config.yaml
num_hidden_layers: 14
router_score: "softmax"
num_attention_heads: 5
vocab_size: 4082
tie_word_embeddings: false
parallel_block: false
init: "uniform"
schedule: "wsd"
train_tokens: 293900000
dataset: "wikipedia_en"
Below are experts of layer 7 (counted from 0) of a mixture-of-experts language model. Rows are named router (the router's row for the expert), gate (a neuron's input weights, with its number), up (a neuron's input weights, with its number), down (a neuron's output weights, with its number) and show model dimensions 0-159. Each number is 128 + 24 x the weight over its row's rms, rounded and kept within 0 to 255. Numbers have three digits each.
After each expert's rows: "mostly gets" lists some tokens that are sent to it at least half of the time; "comes before" lists some tokens at least twice as common just after its tokens as in all text. This comes from a sample of Wikipedia text that the model never trained on. Tokens count by the router's weight.

# expert 56
router:124061142146094091130142125172117159123162100113121125099137165137103137106080119135112163099116138119085105144156152158148119154139125144112106123118143118139134121119136168112116083140179127162151134134155093187113115142111177107129126094115151083125150131125103132124147107146114113155142132121126094161100140150161160150132097152110125143109162084156103122113121117145148126198066115125157194112109106118113149104137121113145091141107114113124130131129120150110106168104123133
gate0:153090106112100093120142116126150086129117112158167093106113081132136147169154109134113147147132146113159126093154138125140169134084094148150121110099070135127138152108137168085131138136109088109170127139148142139122114096133107139124110197123134178112130096191141120168086143126135119155125135103131200104139138109120129124135144105112125117116090124110124118106103102172131143138099174160108140107120107146122117129133177121152096135157109160153165144127136106122147129121129153
up0:108161106128143131112144131139160137100143131067129133129105168132149139112096137128106161114139112166143089142105112109108136115161149091119156117165153154137161141162167119134143111110130117087079155132111104096197150099108102108163157117152129120130124148104099128101143111136193138172135120116161099117157110162136109138107128117108127121089133177105146180143171137130101142137144105118116122148158182133137142102167092115095098145111121140142108125146088128132160157128114104
down0:172067130117141095126112102126166128146089120170158142097141107160139133162141128134100104146126114118130124129159129084123102145117135113139141148123159124085147179127108156097109134157087107147096127155132096095071142104110140157131125192145117194110128091147147123130117135131153169139143150147151165121148141113118089129130140074114128131126131170112109086149166113117136098087124112141119126088102159116139124147125115109109102149116114160180143134088139150116109142122147141
mostly gets: ": ", " in ", ", ", " of ", "In ", " from "
comes before: "1", "2", "3", "4", "0", "6"

# expert 46
router:111120090155121095168177095136080177108132112111104146144145119137070132126121083145098149138157151130126131149137140128122113148084138154111151102132122123150172116133131137112146087121151124155140131127109113150114108109099135127142117096108119140082149102088149176131156148156101128124127138110148088087131178136146138121102110149125096136111153099134107142137095107125147113179130139140143126071095134173146137134162076110126069132137101083153134162136077145106133137121137125
gate0:097114129139093112125092098080138122124145111137109126148111129124157106140101143131147173146107123184148131094168114138179120132106166085165117113070132136124142137109133127086131138142145105137130137126183123116114140168145130097167117124128114167122159133123123142189126130126149085139166105144117127180127128117153154106106136095117155146131116113136183155084137128136131139134144158125116145124129112135121119151103143085166102082087112097164142148113114063135158089140118149
up0:101116134141122125139128101142107149119134114146108125110177126105114115144123136088109081171104162108173141099146129108149101161118136162112155146095093091168085188119115164092128153117134132108116138077114113098087102124169122089150153093102110153141121146122163144182132109102128118119143115124125162137129095162120100164163143141115162143111162136135171099126127142121145088141099112109108133164121160133120127159117122111103121159150103122125105127179136095095121112107177129
down0:164146114115090136096120145123076144141146184133110125112129133143122109155141154091140131108157118137106120143107127107091108103160134121108193146112089125125098143152141093106158159116131122144125132116103144138135143134111156122170120062136081100112083096130183140154126125125125104112099114133119102114105100128130150146133124143151101089077152145113133102121085081137137124126132149122134130177092112167105156124133149138142130161153081096165179115135109161133133085103123129
mostly gets: "0", "63", "3", "11", "4", "32"
comes before: " | ", "–", " |", "; ", ".", ","

# expert 3
router:132105127133119118144139120142125180161147116083140123131153170135076123128113114133136166133115169122130089165110151175133140112150129140122110123130149148182137125120081174123095103137183124086128134133090098172107104119121128140149127121078114127154115097124143169106145119122118107132148139099146142108132139156154156119117131176135125136124151119142129092139139110142153142159137160116114143061092142161136123147153118144118068119106125095109122159131083120071087171122106154
gate0:108121135103104122155131114088104105119108123087131153063152122130078082155094146103123111129157115135137106130110103173103128137162142090151145176089077161116115126112119141116151126121130123102165119162105112121095107123119146131151103124168108087176122155156124134126130106119110155161140133111109142139063146097128121169136132139124110135150107149171092117083108146130159161127148132141151142125146119113167115099101109133178112119087128096153110175128129104109114158161131129
up0:127122144118133128139113141143082131159115175120144083146147117130152142110120132100126110114159143129149145151176101128121136185157106107171130157116144153150138133122110073125095129107121107095085166117160133114115103163161135103147120120127128147104121128174126103152114124126162115116113128113164125127142113113104115130168139134118104186100112078144115118118148112148123104149083110179141083108115108163143139117063165135107105064094100102163134131108131156144146134122087116
down0:117119131151150174117171128100133117121139133111138082137126152123157170162116161111119113106120132138117167120146093134120163156104127102138131173112114163122083112113110122147114169112111117079097120114115184143201108131118103110149098128132157100091146121123121142147127148149143118166153092119149144137126150113080131133136122153074090160136119111065174118139092103143148136126135086154141121121106104127153152113139149169136158119116154160121108132131146160177124116084143140
mostly gets: " att", " int", " ext", " Att", " million", " cont"
comes before: ".", " | ", " |", "°", ",", "′"

# expert 38
router:133118128131087096186153150143095122127152105122110147108145134123131110125106072139091174134129144120093138149120151131142125133096143144099103139130120158125115143111117143121084105171152123118130139150143094125136099123108162111125160130104152144128086139114152124096124168117076135123144120110122153117108168145152125159113126176132120118124126117150128129114105134139175134172072155137121146104149171167084143181141115084132102148083100077156171164081112118117107127104106152
gate0:158070126119108132139191205151160149144116101151111157110129134162115104106152148093090162121109109124151113134096117133114125157118106134105088139130132146123131132112149106126145146109098168143129137130119140170127079125132142116125170138087148115086095157113155149158110163096073102151134089116158152180157130132143116102141121140115118096147130132155111102144145173115103133113127118131167084156154155116082100143135116128108093120129108124099135136103168138146130112115100130
up0:098139116131114141104104076102109115122139112090155112172139113094174174142128119158164122131144148129084151128179135123144145146130123112142138129162143091120121117146103144114119096145140133124128144119169112085143153152129138106111142120139149116164142100097060108125129130123138109127131137151132135138079126112115152174093129092105141121116119158109112164123146063170105094144160129100085181085084110168140154100120123162149173103119128138116115127119115146117100152166123133
down0:159114120134129117118130134152143125122123116112142145121146135111155095132162154168109167112133134105126152138130098138130150150122137156095144178149112108145084155079147178141130088161134196133125146092133157118094105137120133132112139143096151096120155161104111111151149139106105068144124137156128120165155175113128123127132110128144162118124119109121084108117120125138124089087134100070105165155130104152077114088124152174134098139144109112085135111092186107140138148109149122
mostly gets: "==", " ===", "es.", "\".", "ation.", "er."
comes before: "\n\n", " The", "\n", " He", " In", " In "

# expert 21
router:111099127129117060155152110126149114163164081112129144104122165108146127107116072144148144091114151113098113166105125172110146124140135136131148131137115176117128097113093157101149108164156125150142180154118083154112100100107141137148154132144113101097122119115125103138139184149146148115145143092127094119104130119170157139114114164111132107095132147134115114134160104131169116142105101150152140101121164182137116129134115134109118110108117092111136174084124139078111138103094158
gate0:140111171107101120119129132161130148148122092152124095159138133120124141115088104156129131120079145154180123134098096139146113097143171133110113153113103149105098130171148113169156088171147143164123131121109132166130108095109125079153144144131099149171160150093123140132124117122146103121136135138191111087131129152088127074120118130144132147137111155134132137110127098123139107148137131206162121085139160135130113189131159102094123111154152141133122142138096159142117166137142135
up0:117168147141172156104161104114161097166121131122149116133132146129140109108116130124140117171137133124142131107122123100144142112151137126132123129132137110144167115065125152119114159093106139067133121114166125118095108128065096109095161104116132106082134102132083174118094143135120155134119149124096139143135069116151173149183158114146122122141130149164141153171083117126078138125128128082118146132146101116102151103132141107123147155107112132113168178132168150102093121117113134
down0:141105124154110140144141095114121138128174102114139116140121134121134122119149136117120137118119088122145175076135167100132141150185147131072136122122112148160126120140127141121137144106169128130136093168114088128136127125107098071113127137118151082129158118163087149123137142192169123127091136137090143102161126162127164119140121163130108146172094137155121165141088085126150116097135166099121134196149165131109130162129101157116156160136132134118105117155131148101094115152161128
mostly gets: " city", " north", " south", " County", " United States", " village"
comes before: ".", "\n", ",", " and", " of", " in"

# expert 22
router:137136098113144109171153141165139119123115107104115140100091145140106120150066137137145119132119193120135136154132145087141149128136112145085114144137132129155127123098137140102126078140114111141148171159153124182119099139067122111164134088106140126116114108114143140114110134106140131117138087086124101116088164159152144158121121113139119140113154096153130110175111139120130120144091170145151145124112162155111137114100108112105046125112154082096144132138079120112132150128106165
gate0:105108113138187093129096130139155119107140130127133131115120119127152103152106115128109157113139146093168082110141148099113144153150133134106101098134108129145093127146105108091131119112147136158108130142092136131129150126133109111121120130105104108060109127144106110121124133163116180102112129126107145119137133123094171158106134171129150159096158090184120102137145120082116087119155128132133121131115174187100148087149139138150105145057130099130142170139140121093144088143138182
up0:153146139158170122099134126135147145108141162153138108109140170133098125078166141080148140094150110145145106120154136155105125131108135139107104112111133141128122181164134110088124121103144152108128149123135099143116140102124128148090080132148135104098097136092159116100126116134134135089132123116110184141127140171140152162134106145151115127110144112157119132134132156135176077145104083176110140125170150165162097100153178112182136087087165124103147127134115111146141129158156133
down0:156172108149142150165131118181079123195177108159080115121125118145167145128100108124159125127126136142129140148153131132129087152133099170153138145133167117116142133107113113144154104137124103118112130092150139124129130153170119173145143127209114146150100133136077157134090116133089131114162133100110107114136145116154148140091141144102142167122104139101110159117109161112152157080136123126105117119110112128105159099125113143145120099145125156104141195127153148131105118120151137
mostly gets: "-", "|", "–", "| ", "- In", " ft "
comes before: "1", "2", "0", "3", "4", "5"

# expert 62
router:107102122160120106167147144176069135130136126117118169094151122129070140096085125126102136113150142116112131163127154121095146122104111160112102082142131145145167116098110155129134109114146124155147137144105118163097098105117144078146121058151133169118115136108122156110120130146155134146134133077107117122101152164139166161098134149129125124103123142131108143153121122139120085187069134165152151150130149124154140134157086108088086131115124122145125152140111151124120177132125137
gate0:118125119140123153128122119118116121096123124122177131150155145139118114123143145107169080145148171099153158130118130136106145148115103105158130062109123101109137107084135152132147144166122091162126139132099156119119116094157133121134137156078114114145125110110121151145133149081140108174155152161107124129111172087106105151127101126129109104106158105131129111155113152180146132169088108124118073103109087124130131121107125152078125178145165147145084132115125099137127100168100174
up0:127126124136156135126147152114100147141089135131102127106141107110166138130114112094123150134144133114149092163170118098114117173163159135122117128154118130109127067097109108148105099066084162111156120144165163101134136132184079136108150109143119124108153140119135118135122135183150121096160107118108154112120076144134143127122126168115111155120096138159150088119139088139076139125138158136136141117140156108077154155133143141109155108158116107113166107184162148102114139110147106
down0:164120136113134124149113109104123144072144129107125109129115113042136119124199111115107108173157138106094128121150139125107109104120144146159115136101128120128105138164129129158150179134135168094101137118090121171120123127148148150126134127114128095130100146156089132109095133070127140129113115130122152123151096161136109103145179144159114079102122124124128088105139153174129124110109125080133120104124163202138160129135151152119128108105153149127137097158142146154148104146123139
mostly gets: "| ", " | ", " | +", "% | ", "\" | ", "a | "
comes before: "1", "2", "0", "3", "4", "6"

# expert 10
router:084115157135112094150124157159104182136162105142106139100135129109115128110151073161137135141104157109146129146119145107145150144141121123098143137134119149117139118106097153069115127152145109117117112142144071128074118121107159151130119130123133120136128167105147132124191155099148095119155103121106103104136145149134127154141127166115145149116138130151146088108104125160169114176107167162135157077145111123130098139186077097123102131119127122127120189121096144113146142087122152
gate0:143116141167102141109166118144087088108143096155105113148161127098153170146133150137104113134136137083116125125113124129166118098120155141144098132161120117095115119128175101101110075127124103149158088111119080131063106119131153119130160106123143143120118132128145133120137097117164139103121116100132101113121137139155150093096170170125130120213150118108169147175137128146136114105097121098106109103119126118084117132115131130113113116156133096104166139100112162160136154109164161
up0:128140140130078104110105111141096166131128101115086131146120150094102115117131101103124109151139117154151153120117078100134137109096150159125175127165086099104137173105112062120148151066147121136082124113147131143136127093130108132141145118111137128118115122157119110104164128134157165093107123108100134144146119098161103118145141159134107098124135128109087136175157136121121136199107126131079167076148134132127093120126137103144125087152147115112125138105099130153160153100161137
down0:174133097105096105114110128139138154135133123111126096140118088150101112150131167127135117091145109110118137142109136105141160125147143101106143111113083155135157127107178121109105096141092130107089150143162165133112116098126178117087138139132101148135115120118080077089122143152166155143117163132106119148131143136130096131127101133096088105166145108058168136123096121135093129162138123099156172080165123122117149121158137115124121107093151134174152079145117109132147139111157144
mostly gets: " that", " which", ", but", " who", ", which", " when"
comes before: " the", " he", " is", " they", "\n", " was"

# expert 4
router:096101092166124085123176092134091132153165123150093158158144149144096088126098080150132154110139134083112129118113148157131130151112137153129150104124103164133137095130118141088131136110171123112170165110100094143098126119116152105155119106137152148100168124083071116139132161145110096128130142098145144133090147137153129144117121139074098142129156140138109132120086117114167113145077133134154149131146142169142134122148105124112094122086117089129127170108124111112143138088125150
gate0:111131124155144102151128098117157110154119146127097120107174141148188091119113100132126112131173138155128120136143113156103086136105127132099117126119135123116119111104128147111132131157108144125069123134107071093062122130103168127165163095125089103116143135158113127171113144135122165130131125112101165127110122132135170105137125121123136097101067116110151112110115136179097140113125133119134097097178160128171148133140117149090132139106118092087139165135108149169120148077135105
up0:145154095091126110087147105157114142140097123121143178069097167145136138142162142108131171160099087158121121102111115143107133138115131141179153102126142116127125124142123112128129168132158106170100153141149211110117102092120130121142144125138109092128129087107082124134155110114168146138119117142126121099142158108145112161125137189128126136164148138145141134147118144126109167141128117148152132146103079097119090095131091095115137177117147145163141136123142150089123126133150089
down0:136129111129163176124085169101168121170099130109175137090153154114177142100149127130164119108135121152157155072087101136120108125133058111152114099134134111135145113146170110136124095145163085127124164100144128118116095103160131130123087134113122137139155144129145125137120125106116121117134134108140123137150097154114149116100109147160150111153120132136182115121125180132085165093137149156091148157122111148127146126148087121078121146128122103143131116093085113096161115129155104
mostly gets: " Cup", " Championship", " Championships", " League", "| Party", " University"
comes before: " |", " | ", "\n", ",", " (", " League"

# expert 47
router:123108086144128085146142099145138129131130137116104143146111115146122163099066094143140150126091183115071158160135145127142126119159125137132119165154128110108153117151090151132152120141119125147134148122113079127100105100077162133114150124152166093161106092101140125146112149081132130125177134106119099160094148143143135151128134149080109123106129118158134117144141110154135096188078147151100160127113153151138156132133134131106125131088086092168130116083144105104125142111118150
gate0:160119139132147129136139118196136134140140104100111179161150116134169131113101135111126127121131169146129081170155156110156145129158141122159129162122153099118082132140069157127129131157128128131095160172152099107115113140181103093134165092134099117130169131145134163149095142143099157135129133120147084129156135123142161145161146108113183097155126103135135123128142095193155138134120144135116110176100113154157149123153141088134143133106108132118111154088104102116152117125113110
up0:137116122131105122175168125164142099081121116133111208142137162120094157126119132121149108125152114078129115140149124126118129138173121090158100126163127095118109106152130166152162113124074164159106154149149155091142133135125118077139130107082146126149121135120125131146121153116131151117142136142168080099189125121166125152125112120129117124146146132096121146122114127126141128119126118091116117159081117095129109107154104151136111144099138166118143096105125154169130084130070167
down0:124115124108135118135110105122124132131123139113128075133118149110128110112124134153167109096143088140126152125125134133096128103122115084114164185141127106102141138065137172152090082146194098134112118124121152119105092148133112151107158116165152107120073150108139152145113170126181127120090101114161126162131067133128113105103167123151143135131114112109141132157136190093146147137152114119141115140142096184104101121118129149118117115145113123102145110122144099101138180096140141
mostly gets: "==See also==", ") is a", " by:", "- Country:", "- Location", "- Genus"
comes before: ":", ": ", "\n", " by:", ": C", ": P"

# expert 14
router:097083137117114088129161090140110140114141096087116139151145152120096126108134104124147156116119151120124128147122140126147093154131129177156110136112130121110133106127091181107123072110158122157133128152125122136100100112098151115151137126147136151103156140096138151134160142112125140088172091101128106157135162141163169107144129128106128111127152144166139102142137069129140087144141119157137138119135138116105152169119095092087034139126143112161125121087103128073143155128137134
gate0:149071067105099122157127109122104141132199119127124131127109140132123137130147125076135144087119151157111118108104152120144099090161119134114154072127126116122129150136114162125104094121169121120162106117113137149106103109111156121163110170121139102133082113145119122129148107090142152090112166121132133154138132110112149139086146184135143134105162143129114139103078124115137131122139134117134116131144142102150132112040125138151117106180143136114157121108155127077101122129103168
up0:147105132123129133111191128120163142125106158083147193157124082113114122113153128106184132107103152173116215149115110145151137118131157106095147144169143166149156131098119152142109173151124150143144110122173130096144101159139151126095110102132101111120116130081136128110149120100137144125135125154140125160113146137117143155154167109153092108167080125105103131143160102147127135122104128110129151126143122130159141129178136125121148120080121143148123156124135121135104104092162121
down0:140136147097094117164138110121129142075161109138080128088113139126185120132096112118090120114163115134066124157099119144092082076112099092128113158152155129134108104123092117183151140136144109177096144155166128097126195134122128112105115136091122105162135119108131084117120140144137118119122128110134092119130125118139134110144103104133116099106100081125140094132112094136132143130129109117138160143132105082122142090157141154131136151140122129078101111114112110142140081099113155
mostly gets: "\n", "|---|---|---|---", "    ", "  ", " three", " two"
comes before: "-", "| ", "|", "- ", "- M", "|  |"

# expert 53
router:078066137122119092109126100174109116113171126129124143111103134139117119078088085076087131144091164105116112142113134131121138122138139164063121120143166155113109130125094180116143110118099119108117133111121123152116049114097116149115139102131168133146128129122125103141161153132128110094167136126120124120123143173160114140098106141069117135108158123164143140151136146148134136157094128176153138153113124138166098126133078121108116136116128105126139153118123163117117130130106160
gate0:139093123163122074126130091134137109073139110136075111157144121109134115108147121139147175078102140164097115136102171149125125152154145120137107116119118148152131083135140122143097129113157097152122105106132100127111095146188116156132126111101142116128140146151126124143153067159182122140112136123136147071117155119136100131123135144148107135109161110132125111130145132114138153127111116143136186116095137106168118096105150122171120165168132159116183145131124132129165166123073108
up0:110086131095079144098116115134144168126133090126093119127115166112162116112094132121109124114142156139144154146097088137192089121144122134134100109097130109087166106139122146115148156132155088133145137144121142147119125122122118166149163150115131198161126098180124128169156133113143118119131164107135137135127165143136103101140147142133127129139122142104166138159126120096146137091133151102138101119137132105099104080111150091111113128168145163164133167171124118098176109105097088
down0:132130092127143139125117110128151159145160128061150174146144115152113136122143147123151122126154123138079131125090141115165132095129139133121107102110123117140132133108145118136132158084156135134131146204116159148109129079100158133105139105136102155128130129173163138132123114136114148124152118151118146142150118121154103133189120109131150116095174104139149116072166151115106065135157129101158141095153090142153148111150118114159132133165180146146158145078144131101146094136116087
mostly gets: "ist", " player", " President", " children", " father", " director"
comes before: " of", " of the", " and", ".", ",", "'s"

# expert 1
router:127108111156109065156134126118087123127103077099111142107140143121082106099082118114106136146119173109123102136154144131163113129134155126094139141169123123141117094079126143079098178149136138118120126138130090115094131157115172108136143125136159130093106147129140152121143121118136137143174104131137148133098152128147133164112129155097136133126097087159155094112126122141153128161098117148143141074087158131101129106132099094087106124150133102083139136154092138122118171115078166
gate0:112105133099103110134075167120171125123133112077113088130112122105099109147183109148130160111132144140101147177119126120131140123117150150112103106112093150141117134143101111118135105093130129164167074128192123107141115104146127151098115111134123138127116111140098076066108127146126122133104095148105128090096109105142172114149100132168116090100132079131143112126103135106127135100149117137156129090155103099116137109141115132132106144147141118126085106123106168170141177121089146
up0:141136133148103117127111118162153125149132094136144123118177143155125123125193100089151170104119099142049157157118109091142145109132096136123102143136106144172161176162126147141100160168144136113152139147115158099124129142134125134160121114137122149158118167165090112102110141119126136149133138127103124083094120131111124125118129122132138161108130157137132176143156114105091108076105160159124162116115135143101079116134144112120149122110124174159143163136136151100162076132153101
down0:109121147138115140141110159137112120138124150111165090129103100110151180118107118090120097157149090118142116130129158126133119094141126102144154127135160057088140149106110124146128141103115068122169146163136126098120170098163106101119153127122131158138105139134163121130119090121107101115171127125147145116121148112139147113162141089114153099106159179120122091086131130157148102110102137130131165105094141159127056156165142139112120140148163079125157111125106125153119149129157168
mostly gets: " \"", " | \"", "\n\n", " '", " [", "\" ("
comes before: "The", "==", "===", "=", "S", "A"

# expert 50
router:114125134153119081120116124144087124107147111150101154120130190144128151117101069150128134145129155106098158143153169125149129141143135139122127133148117162156136086107110127083122123180143108095141128138085116171111103097123148124128131088134166143100111131136129105126131172127174093124132101067107127116119146151156113131120093142126115134131117125169135086155133103170125097137109115151188185111115131141148108171130080110114138131124159103148133145120113112123109140101089180
gate0:189104124141116103155133146113154134120133104094145093072083118102199108119095090104095140130141085107150136129129145138104110131141150121090123133118133132113147142138136133105160089112140129089103123147084120155067124142148131135087110129114135127132113152152099161130121117059140132167146123139157116115122113088163178121116162109175155119104122090106122148147136127139131129096140115205100109154139111096122139144132146126143145151130121137133128143157145150141115164150159121
up0:076120134155135086135118143114119152131147146130102126112137107147139137135163180133126097139134127128158126107103102107145152153126125160110143158108127136132087100140115136072106114104160087172130125114087180095124125127165111155098148088142109087144188166099180169089111114133090128100100134103120130138123127137113110143144107158101120144078105167144141102142109135107125106135118129113151133101120144168125076088141132144106169093126144144123103098130176133144146137127096141
down0:138177135170130128133159155137124114134106103142146158127115117092190148103105209122117149142145206135116128117138073134154115104143140160177107151167156145137164134125095136142118110193101147130111142153151168103108119109150142119108130105113157118112119148134168123135140147121106082143140117098120108156108146164096137164154105144090120129140157100120104123123151118137125122096140156098137124177143129120086157103112150154121134139090139146111110141138138105116131118121098149
mostly gets: " development", "ization", " research", " work", " education", " review"
comes before: ".", " and", " of", ",", " of the", " in"

# expert 25
router:118099139143138100133100113142107162157142138149116150136160159161074144106097118141146151106145137110126133182167103129124107147106157112093111132131136179145114097083097142125136118149151118110137152122086104142096089085094149130129120118119182136144146135099174143151127143128145151094142117090096125109108132144132130141109056156085113141124128133134110105087116118161179145140116104123173147125113121132133098168141089109127093149115133101124160169121102121075130120091123124
gate0:136140146143150087104125152136091121150167168094139106164134092094137177097144133134152146130098149136134111114119104162111131139141136150123096128152149099137134138175118110129160122117129083166148144179143191119119138111087114147144114152105139108076124131119139107124109178113137133099136091118149141121114145148109172129114136087134143133103175082148105141103129129116133160100110099062136156125136113122114136151171115110128142131109126102129138131160065139082089144100120115
up0:135123132152114077150133126120150104154112140083221145120122170131137152139122169148136150121122135131127138165093127131123135160109099104136140103115109123109102137097089131102128098126136119095092124110099131078151094098137112183136131139145191124135149132156100136129189149138141161126082149144135131139081144150087131115138147141140106131109125122118151109131125157102117125134127115129118137061119129191108161123118088156136160099115142131134121132161149126093131103138176122
down0:135166160138103131146160158136101151097109095161121141134120125125117135168151115150098129112158122111165162108144161133144160114103131120149151169125053146079107141121158105145134129105131092110092131132131121108163126134146157144121115119139099109131171142104107120138129157104107115135145136127178146120090147174112139116116126104160112155142113102155135129184152121148087119150197186130079140101094110125138127166132137083131117096102140127119136162166127110135100136160111133
mostly gets: " round", " power", " version", " line", " area", " point"
comes before: " of", ".", " of the", " was", ",", " and"

# expert 32
router:137104122145130084158173139174075137113141099126148133101091112138105116105109078131115169124131157144103111141114134142130111125072136159110111105123122136143123120133097156105101123134117138163145149113111108138102109141116155096140123115086125133138142097120140120091180134102105099101159134107079143148137165120137116121133113185120131144101149113150120117120101135156159113167068136145130132097090151168152127160143127116095088130110129086174104151115081144113108181130101154
gate0:109144099174137105126134143138149140144118103111126151124113130113128075132128191115167137076134115169122113135131139126150133124135110137122105096129154141121136065139114124124086142156128144139107129144125120101141098167112165164121113148154138141146130140064165096133118136074111135122147138174135150092092108172156143128153127151124119138121112089136123112095165113170120111123097161126127164140086134125098108156066160088123090160131099169152124137134162130148135123174139136
up0:119052162114101125134122103097093173131143123169148136102158095147180149090092119126115152126139136143091130117135140105129112140141126098167163176154147102147095145109123112115128129173137139172147124104133122153169133132095178141141112162129134115107149112122151146166119113115116151138116112121089076127150150083123139133186141153081155134124136130110146109122151105117099111116122126111098132134099147117132145150140082178162134088121155154105116142135149146117118143138083153
down0:109095130128173097135140146151147135115134112115141133143095185129120139102120109161144107141123115141175130146106136114125074130172124113121117092115114094175128134166117133116082153091139150180163128129121130141174079121099145139095073139110132140135124124098137101104103147156167130141122125141140114123121114162150142110120106108127135176124129112178080094115102118178135175129156113158101129163130149145147158148135141150177113130096150126113099112114123129096083137097118168
mostly gets: "% |", " |  |", " |  |  |", " |  |  |  |", " % |", " ==="
comes before: "\n", "\n\n", " |  | ", " -", " % |", " X"

# expert 63
router:128121136103122100128153128122117162147089090117133131109146179133080130123119088165121145143119147116125153148125145164161125179140158157099116159117134133127110132144117154088123090159159138123143140120112110167103097120094161127171173116146153114152149109099122147172115170118119113101123109125127118117112130119137118134121112135118096137131099134143095114178103108128151143183137137157146107077106134133138117142124090104109061155099140091121152181082124166104098143097099158
gate0:111134154133172161131144147101095130108121116087173145121139095122088086121149103112132096108080145142154128149118139116114098112173096112116109111149119137134142099088137083106111117140178134139104120133129144163133121092130135156122135077149114091165092120169175140132120168130137129163097101106110144133095153103113156157117107129114151113125131105094141138103107134127149093136075131108094136161121100140189128082105153143089119130134102138117157140158134104113172144143093126
up0:112126125142132128118147130136107138122088156136170109143178116116123102117147106112182154098147149157147101095115110150161129182122132105140119124111149141146127090178159088147133146158160108118087140114175112154122123084114150130144153151115091151132119121135130147120125135090118113110122105153137143119140160124189117160130125107130099121133104116133133092112138154113156115189092197099139114114152093158164093147123140167087161121127092162112118174147108133127120146138154108
down0:145111097169094131091092126144133167114163096145103146112131149140099120124150177182201119132141113153177146114121130149135120142118143136098098148110088128121123123129103135134103148122119135121172117113133120123108107095145119105121132156149125133116125164112161109100139124177123125147102177179147156151147132145135146112111123160148115081130102112163126153132086136096132123167153127137160129100139164143127084147127118133125114146125069137132090110114195155106127184124137106
mostly gets: "017", "007", "015", "968", "998", "980"
comes before: "–", ")", ".", " |", ",", ", "